{
  "n_layer": 14,
  "d_model": 192,
  "n_experts": 256,
  "experts_per_token": 8,
  "d_expert": 32,
  "d_shared_expert": 64,
  "activation": "swiglu",
  "moe_layers": [1, 2, 3, 4, 5, 6, 7, 8, 9, 10, 11, 12, 13],
  "router_score": "softmax",
  "normalize_top_k": false,
  "routed_scale": 1.0,
  "balance_loss": 0.00756,
  "balance_bias": false,
  "init_std_router": 0.00687,
  "lr_router": 0.000481,
  "vocab_size": 16384,
  "norm": "layernorm",
  "norm_eps": 1e-05,
  "tie_embeddings": false,
  "optimizer": "soap_variant",
  "lr": 0.0059,
  "beta1": 0.95,
  "beta2": 0.95,
  "batch_tokens": 65536,
  "seq_len": 512,
  "train_tokens": 324000000,
  "steps": 4944,
  "dataset": "wikipedia_en"
}
Below are experts of layer 10 (counted from 0) of a mixture-of-experts language model. Rows are named router (the router's row for the expert), gate (a neuron's input weights, with its number), up (a neuron's input weights, with its number) and show model dimensions 48-95. Each number is 128 + 32 x the weight over its row's rms, rounded and kept within 0 to 255.
After each expert's rows: a language model's description of what the expert responds to. This comes from a sample of Wikipedia text that the model never trained on.

# expert 26
router [115 101  82 112  86  75  77 151 106 142 130 136 120 112  76 127 156  87 101  76 134 120 137 131 190 107  93 128 167 119  84 128 136 133 178 133  78 169  92 155 114 104 171 109 124 114 150 165]
gate0 [117 159 110 154 174 104  90 132 144 139 114  88 103 171 153  96 128 179  86 122 102  65 156 122 145 126 175 173  87 154 155  81 168 111 134 170 122 145 165  79 117 129 116 147 160 123 159  64]
up0 [128 107 132 163 115 122 129 127 130 142  81 105 112  87  96 104  88 131 171 164  93 142 158 153  72 103 137 173 111 134 136 180 104 131 125 138 131 174  83 125 154 200 202  97 135 122 156 164]
Table column headers. Column header words and pipes in table header rows, mostly election and sports tables, such as Votes, Candidate, %, Result, Pld, Notes.

# expert 13
router [168 174 128  81 120 107 155 148  80  96 134 149 164 184 123 136 120 156 143 112 166 142 142 159 152 140 132 135  69 134 106 133 135 104  28 101 170 147 140  94 170  89 125 154 132 199 151  83]
gate0 [ 57 132 115 141  96 170 145 133 143 140  64 147 178 124 113 121  63 150 176  93 179 130  94 116 118 142 118 155  61  96 125  83 163 145 135  88 135 100 133 130 130 130 152  97  98 142 126 102]
up0 [101 152 173 109 122 171 157 174 123  97 221 107 106  45 139 143 135 130 115 207  60 137 127 171 137  77 166 113 105 167  99  94  76 130 141 220 161 105 146 160 145 162 119  94 113  94 141 167]
Line breaks. Newline tokens ending sentences, list items or table rows, usually before a blank line, heading, list dash or table.

# expert 7
router [141 171 137 165 131 174 121 106 130  86 159 115 106 106 180 116 115 135 114 151 114 156  91 103  81 163 118  88  73 121 173 110 158  95 128 100 132 102 170 111 131 102  91  95 146  94 111  79]
gate0 [140 129 141 119  83  82 113 146 118 119  88 117  71 163  93 139 136  92 151 108 118 111  98 166 107 142  75  90 145 185 140  91  96  85 160 136 144 113 176 112 154  55 152 135 117  82  92 110]
up0 [105 147 160 116 167 120 179 203 105 100 108 131 126 110  85  95  96 168 118  90 144 119 107 210  98  52 179 179 138 161 109 192 161 155 166 122 152 160 152 106 172  78 100 104  87  73 171 129]
Determiners after prepositions. Determiners and possessives that start a noun phrase, mostly "the" after of, in, with, to, plus this, its, their, previous.

# expert 27
router [136 134 146 163 162 176 115  97 112  99 134 117  77 185 194 132 136 130 131 117 116 136 108 148 101 200  50 146 106 176 177 102 130 126 138 147 144  88 172 103 159 147 120  80 130 115 111 113]
gate0 [141 122 142 103 151 122 114  89 173  68 163 107 127  92 162 107 146 122  62 101 126 184 129 108 106 170 126 119  61 165 131 123  82 119 156 114 108  81 193 173 128 130 146 141 165 121 145 145]
up0 [151 101  97 168 143 130 100 122 137 141 120 136 143  98 166  78 162 166 117 106  88 162 177 133 120 124 150 140 138 132 126 188 122 133 168 210 161 104 113 137 122 138 105 118 168 135 138 141]
Determiners after prepositions. Articles, possessives and determiners after prepositions such as of, in, from, e.g. the, his, their, this, and "of the same name".

# expert 2
router [112  93 101 107  75  84  76 147 133 187  76 156 120 134 124 183 186 118  92 104 149 114 134 171 106  93 125  93 128 122  56 183  86 160 130 103 172 173 108 132  95 116 184 169 139 110  70 112]
gate0 [166 154 152 109 146 139 155  64  37 136  84 122 145  60 139 150 163 114 183 139 110 119 123 116  74 147 170 109 179 132 137 138 141 137 126 129 104 133  95 119 147  93 189 202  77 184 150 127]
up0 [123 147 133 124 107 146  79  62  75  68 164 168 153  99 133 149 115 132  52 198 161 107  59 129 160 165 142 101 142 141 140 172 115 171 126 161 165 118  83 111 111 141 157 152 110 164 151 123]
Occupation nouns in lists. Occupation words closing a person entry in tables or death lists, such as actor, politician, footballer, writer, often before a pipe or semicolon.

# expert 55
router [151 150 144 154 136 171 126 160 127 111 172 128  85 155 130 100 142  68 101 153 118 173 102 120 101 167 103 117 156 118 182 109 147 100 142  64 106  87 174 111 148  89  99  85 183 108  91 162]
gate0 [138 111 103 185 103 104 168  86 162 150 136 111 104  97 173 158 128  94 162 142 100 140  86 123 152 128  65 158 134 140 145 113 161 100 123 110 101 109  90 143  81 146 114 120 102 175 110 194]
up0 [183 134 159 138 131 125  72 164 120 140 147  90 136 130 102 181 131 199 112 148  81 131  72 112 105 145 146  55 112 129 162  86 106  98 113  83 157  64 119 125 115 136  89 139  82 170 114 167]
Determiners in fixed phrases. Determiners and possessives after at, on, in starting set phrases, such as "at the hands of", "on her knee", plus coordinate seconds digits.

# expert 51
router [177 151  83  95 126  97 149 167  80 124 103 157 105 149  93 180 101  89 113 137 128 128 183 162 149 134 147 100 133 158 147 121 101  94  51 116 184  92 125  94 166  82 118 117 177 180 134  84]
gate0 [ 96 114 126 147 200 142  33  61 101 164 107 143 153 129 103 147 129 105 107 184 121 139 109 153 104 116 123  94 105 145 155 185 140 131 174 172 118 138  99 112  91 108 119 116 177  61  58 110]
up0 [110 144 158 102 155 112 141 113 166 162 146 127 123 143 158 157 135  94 144 102 136 140 111 147 169 110  87 168 124  57 112 113 123 125 140 137 153 113 156 104 105 101 143 135 154 169  75 145]
Line breaks. Newline tokens ending list items and infobox lines, e.g. after cast entries, species lists, or before headings and "- Born:".

# expert 59
router [177  91  94 128  90 170 108 157 124 124 104 144  99 156  99  92 107 116 159 104 113  69 129  77 131 135  60  96 163 172 103  67 131  99 142 161 122  78 159 196  85 124 108 140 120 157  73 176]
gate0 [176  78 166 133  68 160 146 118 105 109  98 111 116 109 125  98 165  71 130 134 149 120 126 112 109 144 101  85 131 153 111 115  48 149 121  94 131 157 117 192 130 149 130 100 152 108 152 202]
up0 [149 191 176 135 125 131  84  80 103  92 147 141 109 194 148 106 175 140 163 129 159 162 170 116 172 122 151  77 134 126  59 149 137  99 198 152 148 175 136 118 116 132 102 125  62 102  83 138]
Linking function words. Infinitive to, and, by, of and modals linking clauses, as in defeated Houston to win, would, could.